From a checkpoint of a small mixture-of-experts model trained on Wikipedia.
Size: 13 layers, width 320, vocabulary 8192, 66.9M parameters.
Experts: 2 picks a token, a sigmoid router.
Training: a variant of SOAP for the experts, 4477 steps.
Below are experts of layer 6 (counted from 0) of a mixture-of-experts language model. Rows are named gate (a neuron's input weights, with its number), up (a neuron's input weights, with its number), down (a neuron's output weights, with its number) and show model dimensions 128-191. Each number is 500 + 25 x the weight over its row's rms, rounded and kept within 0 to 999. Numbers have three digits each.
Before each expert's rows: a language model's description of what the expert responds to. This comes from a sample of Wikipedia text that the model never trained on.

# expert 2
Description: English first names such as William, Thomas, David, and middle pieces of surnames and place names like Kemp-ston, Cull-en, Bally-m-ena.
gate16:509514507547456538501483508478494505484535505494480544521535547494529493511476462494509557503531527483447529493528514488520494453489502513510469527500497463521442495454510521492490493513541481
up16:460486485487456508506555530498527523480523515495479472492526523490474475530517561536481470464504503517536499491472528475527467512516471511491505472523483499466503508502485481448491508485511514
down16:507513483484476530491519531516498529488512505538484483527475502541496483491512523490506482473466434486522477487485538508488489520513517504518530529540449516493566515488511498493535496508501493
gate17:465539508472474496510526496521477494511516452506490483479510534472507514523535517522489455513477526521463516520523494537484497510500476481496539520501501519516462522539465555509506510516529446
up17:470476485499495475488464500488507464512526465484505522520494529437529475508499501524478527484484498463503507493516461511515530491492470505518528447536510489490510497525478507457513494497505543
down17:515515508495520502507533525499524497567500500477468496516473512466495508495525517481491502500514540478488538524470497494536456502445528439500482487524512513487486505479550510494501545519539506

# expert 5
Description: Plural and derivational suffixes and common nouns, often ending headings or before "of", such as -ations, -ities, Charts, Places, people.
gate16:518519519489460527510468520460505528485534526484520509519494505515513520499504490480579491506496500462532475428505523465525500494497520483494478541506479496503480483506478484494475499481496489
up16:524522506484507498477535485537487499524510506531486492511512508528468493518491512497498519529468506509475459486477506484494495526524507547488469517496503472506455488486462497495473487495503498
down16:513452468516506526505467467458475515485516547526504457511536524487526489527523469525478480525469457469525475506487561514485491502494476508464508475518524499543513506538460512467527482453502522
gate17:509493530491570468540491485474474516491521477475541511471489521484525459482488514503472480507537483496507504468469539444487523505448554530491469459533511507501458534534478540449490512503498514
up17:516474486466492515510478476523492526485466457485509501507509479544484521514503481518513491532462469499495492465489467509518453502507522485466525546497522482505515511517485500529478523488474507
down17:448525542500498506477536485496510547482504472540476500568516478488536474451524496502546489464479499498505487483465495521526428496523539484504469516487485494498496461507482502490508524490487503

# expert 4
Description: Prepositions and linking verbs after a noun or pronoun, such as of, in, to, was, is, by, usually followed by the or a.
gate0:540491484500543522453524459495504459505528488493516516570472494511513457520464494568484506457501519522544499472519493502465476486519480467471424526474518492485540519511515524510497479472473495
up0:507530503482470502510493529539495509517502485514500477445536513507537513531508500478469498515522506482535477487515502461502492499497461541506510472495471515487491481490445479477515446483472518
down0:511491530501501539491545545491469514533485466461558491514459502496490519525460483500474497486485482501495546532487513477516510469477514477523517515466521470513481496513487467550548481504492489
gate1:526505514496525466494539521510521514497526526475471502551499478488517488513504492534528508529527483453498472452498537471534494491500502474484544487445452546530497473549515530506474493464526495
up1:544515473492447581562530514475496533515489469527474531486465480496527477542512522515534470523472520491526503517468444492502534497471439506551494501499539483521518477517501541466511450523435512
down1:477483512522504485476484504484519502503521500506535483489465484518464504528526533487529476512458501515505511513524458496509497517523473477466511477519490503468489499482468531463446509529534513

# expert 6
Description: Main verbs and verb endings in biographies and plot summaries, such as had, moved, began, went, and pieces like distingu-ishes, illust-rated.
gate0:477492531514519478496500539484517472497522518505495472514508502509481506497467487503503537492514476498508520506514548517511502491498518521482505467512460524475487501462507519512525500493504495
up0:518512488511540504483502525519502519485496511535519501489540498492526505493519491498493524488511550514555481502519523464465523467476529489491498506546496497488473504551519509480543465503503477
down0:491521520513460520519486499500503494438480464518520529484472474465473455471499488523487511498511495501528527512510485465495488539532501533484510529513503515466517530519484498483528551540470480
gate1:448461509484491459479518474495512507463515522475471495532510475487499472500543482483476492540454498458532487536504522483490540461486494462474479467472465515484479482494507474508470512497527486
up1:460498487470490514530510541507484480506494504497477481505495503499513520504474521500518484518513498508466474451504510501480492567484523483455519513476547529497481485508524490488507504475458461
down1:514531491485511478498510509472488526464497538510500490513480511480466494497538505502497486508488526544490486500493528500548488535531499486506489496503510481456470471533499510507479481547483501

# expert 1
Description: First pieces of nouns and names after the, a, of, or quotes, often capital initials, such as board, judge, Con(stantino).
gate16:469490522500495470487508489479530521468470468510462492475473490485466475526538491525456492508524488508533521499486511490520545491536517477488496517520496502521471487513512505545505484513500494
up16:485516505490480493486482510497496487510516413436478522475489516548475520500535530504503468461530476518518508524483530459495486503506489485517454495492516491461491485561484493502498507489477549
down16:457464492440490498497509537516550537477511499496511512481486466474511490480488549494524516501507511476510455489491508499489503484558525489492507476544526481481485497463519507459467471542516505
gate17:491482522471551480505471546476453505488525559484499500510500545522493542472487469494470459511537498521501535536518515477477477519501475489472471465491537487458516497543481550493510491503484466
up17:485540507514532514471503483485472466515514481545494503492505515444488539502515527519492518489485526537499500492513481484461503523523483513493509479476534486519482481516483466482516527536489499
down17:466521476520507485507512529487531518525482555524513497500500511495521551479511565505459483546488537498507471487518509496496520517493481570476504493508501532497485506503520514503523495515516538

# expert 9
Description: Word pieces inside Spanish, Portuguese, French and Romanian names, especially accented letters and particles, such as Bár-b-ara, López, de, la.
gate16:530491519497508520487527493505482474498451494517539497454517505497513493570413494505473503540487488498466496519455483523536430453501493493492482530503502493489502527507492458509519494483470522
up16:502483497468522507471474507526472491446466529515480492496469494453459491482515501550520496531514472504541485495562494536496524518495477530527501509529546529507493512479534493544535455538456492
down16:518536469503528502462527510476466486517465541481514509485533498518466520474512502535508511528487522516517536497525482515492509484446496545478501520476474553497499508469481483528498474515446495
gate17:467557488528486494513509507508511470510474500474487444522521494512477497532512489514529516495502458515522529453544477507496531500510509526462474478511499467470450494482476545502461480448546450
up17:463490498490468482547494513490522510472475479527506472490545562521496489522509509487503475546475493567488523559467580535504484471450522513499517510478480478509464499464534510515497503504462502
down17:507493499495521488502525489457509528491484529477498512544489475482504518484469532479470502495512539465466489470463491528510527507536542472515489525483490496480496473503462484515521529457477537

# expert 3
Description: Sentence-ending periods, table pipes, list-item dashes and colons in infobox-style lists, e.g. "- Type:", "| Home colours".
gate0:453506546545496478502532530509527504472473504516518473463513495535468478515500466540538545455484477495515483482497513486492479454472478482528500495500483498461498498477497450471522455490482525
up0:498535537503484550546496479441477513496501532536503530497481516486486472492479456521460506468521499537493476503530498482492468483481510476471473458516526481514465489493502524465486465483478447
down0:521482509521532506522542503504471522480504478480557528498523514484476517537510480493481567527476507495500514450536497507483477473516538526520530495476528534513497477480531504531495488500539494
gate1:470500517501503491488492505504538520510520526465537499514493498494516516492528497515484494471483563524499525495481500505504491508503468469519516461465530479485478532483536469541521454498514558
up1:530491503526516539523482508453470496505491509502506507496502499498463500517538505520524476516530483462518490480557468526515494491499487495494534532511474509459495538505527516495521519512536531
down1:482524522422524469498458477500514503531509478502458519514513502483459527522498497512514476490487465506479486514519504541507507521501469528462528457484505528499530511455529513537507472507501534

# expert 0
Description: Paragraph breaks, table-row ends, wiki heading markers (==, ===) and opening quotes, plus short capital abbreviations in tables and lists such as LIV, CRU, MPS.
gate0:502534494524503508479537477467480448535505477523513507504510512501503508491476483503516524478467454497499499518472523483512488472461463495507450490480511503490499509476501487480491521497516529
up0:521512462499529492471513497503513489516498452487478512516518517502505545466511467527471546543519530488499507482501507471518489510530520524511490495533525505560430491510554496491469473474469519
down0:445496481507527494454465491521507512491502533467554498531508504529482525487476511507501490454489442498508513533513489461477532520488481511457527514490484493476501475508495510521539485514477497
gate1:533580481512500497459517476510472521527499478549487463508510493506504517494518485498496510517557534504530509517497529503492495574517504461502512507440521540449457522463493520554473495520491491
up1:484515498516491483492529526516556478454499505526508504521515520442484498535498463518450526481473506522517514579504468418513531464506513479511514556480489537464513485474484497520499459469450509
down1:517448467480487540567522492528453508490477480499509480497490513499522567512524519502501523515448525522514482472527512504475518474470478450494514528493520506462568519477496516467485498475494516

# expert 15
Description: Articles, conjunctions and common adjectives in running prose, such as "is a species", "the cost of an", local, private.
gate0:483505550559515524562491510494515472485527471535521501492468481497530498490548498510509492470503462509515500496475469490465509481464514504504498450469497506520486508473492514507479488497526490
up0:505491467498500523472525462478499508500517520510509493498513488475488480501499542479492478478513542560534508487513517476516520507493493498492513494519465540540524474481484525507432496490484482
down0:508502491512495506458557518521530506523477469500494496510541518467530496432500511492508482515510523484533509504537495465537519543519515466481481499521489553503506502474489500477502499485498508
gate1:473460504501517497499495537494503489511477505507566474490522492492505475506545492488489494484509474496511500508489468486454465506507489498504510494468490487503462485474477470486517516541501508
up1:488478463502521510531522513530510559521523469484511484471459454501498472485500485495495527463552481505469502461487521528467512460516495490504494562506504533509519516528523486480497513501493477
down1:470477464505461548471476495473520488483505531502525462513529533509498504466508514490440538528466506536509508484511461481506537548480505529523475510514491501478487497502510492509537520502537483

# expert 8
Description: Month names in dates (born 7 August, on June 6) and word pieces inside South Asian and other non-English names, such as Madh-uri, Uttaran-ch-al.
gate0:516495446500480497545477470468464509482529503483562476487471503485507491502555501525487512523478483493499472500533469449478487504465481509532476509520491525524511489524434507466515513500441483
up0:480428501451530502492520465505560535497525478495481494495512499511477500505458431520501530489503482523456517484482505517495535479489444479521516519556473522466479491496516446499524472495513495
down0:467531487498470493591491487497493479531522507470515547506498478464485451512507519506466504512455497521489502529470501455460530463511502465524518455488489534472510451480492504497537511487507531
gate1:514490497520505547516468481499505504495486488484500527499520514494486506524429527519494525542523492525488487510487442522488452483500513506516498538465484530475517499462497477501471533488552479
up1:483509514508486482483486496499551497464548474468457499502514514519539508479538476477501464475465556522526485495480525483491511489498440474485475483488495520526522477512530545527487501506531533
down1:502483519505472501523511492531504531505477515518461536516555455501512482501550492468495500465500498493492468507477482513535483523479478492490493496492483549496476500490502445459495496495518500

# expert 12
Description: The, his, its, their, her, this before a noun, plus possessive 's and hyphens, as in The Lord of the Rings, the world's.
gate0:447504514474521540514500510485493500488491509497507445505477534519536470456499489509512457469472499491465507510486515486511449503492470497492519485475484477526517479487515524479514509449491499
up0:487535506509507535473504501487489501498528490531495491487504519493485485468497483510494509552499536468476492504522516538480495496511434492497512487511520519462466522493534491518445439491480478
down0:523530519496524469477524521499441459510479493477497501524510493533508542480502525494500509508492506460515490506488483531482475528517448433504481529500497499493480475541530492496474477464488522
gate1:469492493456476518517522515499539498526453489515504464450506515496486480517481560482518477508480494552526514496523459523488469468513504491450498468514482506500483498481499537480485500539527470
up1:515508462509486539536491537516492515521476484502466532464488516437470526492521510469538517550506512492512501528556540466490493507495558495503539505552497500517489442442530470525478493511516508
down1:455503465543490504512519475530498490508480515500453501508480531493510545505489493512523481488526478519520510474508471450453480536501536519530535551551491552527507487500470497477500491468514484

# expert 11
Description: Digit tokens inside years, statistics, table figures and numbered list items, such as 2010, 5.818, "2." in ranked lists.
gate0:495484522521461546486490503519556457481472518502498469458458530482526550508506473513487477524524514539511481501483530505540464499492526491465466520532493468479456500497541509509511493485505484
up0:549465455517526489476507455537496502500535544456456494538515487496504512529486489523505517439456507462486506497492538538495506469496470508470485475472503502509490502523476565520486514495511494
down0:513531458511483446482464482504516472491476513485518472547463526514463504485483494499497460509490535494528503470491504502481491480503515503498481485478473496530491497518511486461497491494479493
gate1:504505424507493522474478505468509451534531501497465518423473547497531502468494507507510494497533530480530508476494538562520491515543500481502475494531519516493498485503496520534523495481488511
up1:505473484514458483509530554486447521477532504474483525492505490470510513478483475511511512503507511515506525474456496483474525473509546505506513540485489516533492525508546494480496533480519480
down1:462486530483497533526524491510513519486476507511469516504425468508533506527492517469482493507512489523492505524503524488476529447506520441559510493534482505503503489490496496519498504485531502

# expert 10
Description: Commas, including thousands separators in numbers (11,534,659), plus and, or, but, which, who and that joining clauses and list items.
gate0:501522489509525559540458511488534497606501502544473486494520512511548460438466494497493507497511460489496521550503518493524502514502485519511566517540449520481495506500505532479508446531489510
up0:485513552469529483494502480492484494514478482473499474524521492469487472507538509476499468507462485479523466491507549527478501484503482520510458529476471487538463489504505519491507498514507543
down0:536488442569518479528491499489501486530516477525469524522495476475498532486509485515493527499513512518522538452504490544538502550500549483511489469516495448522477500499510483464474515502473494
gate1:537501534524515457511514496529463516480513512504545492533482480450511495485449557520478512491473470486476531501510509490545489548488512515508480506490545470516457487494497509509516511524542501
up1:484548509541496484502485519490508541503496467525518499533491513491527471521535506494522536496511539447510469526539524480496521558532540501495517499493471514556504495512466472505511503485522472
down1:536484525498512478478535518499471503548514484444500438497518507481522517521474520503520490488539490486451532501475485537487534487472535506508479531524516523517507477456490522561504467498506529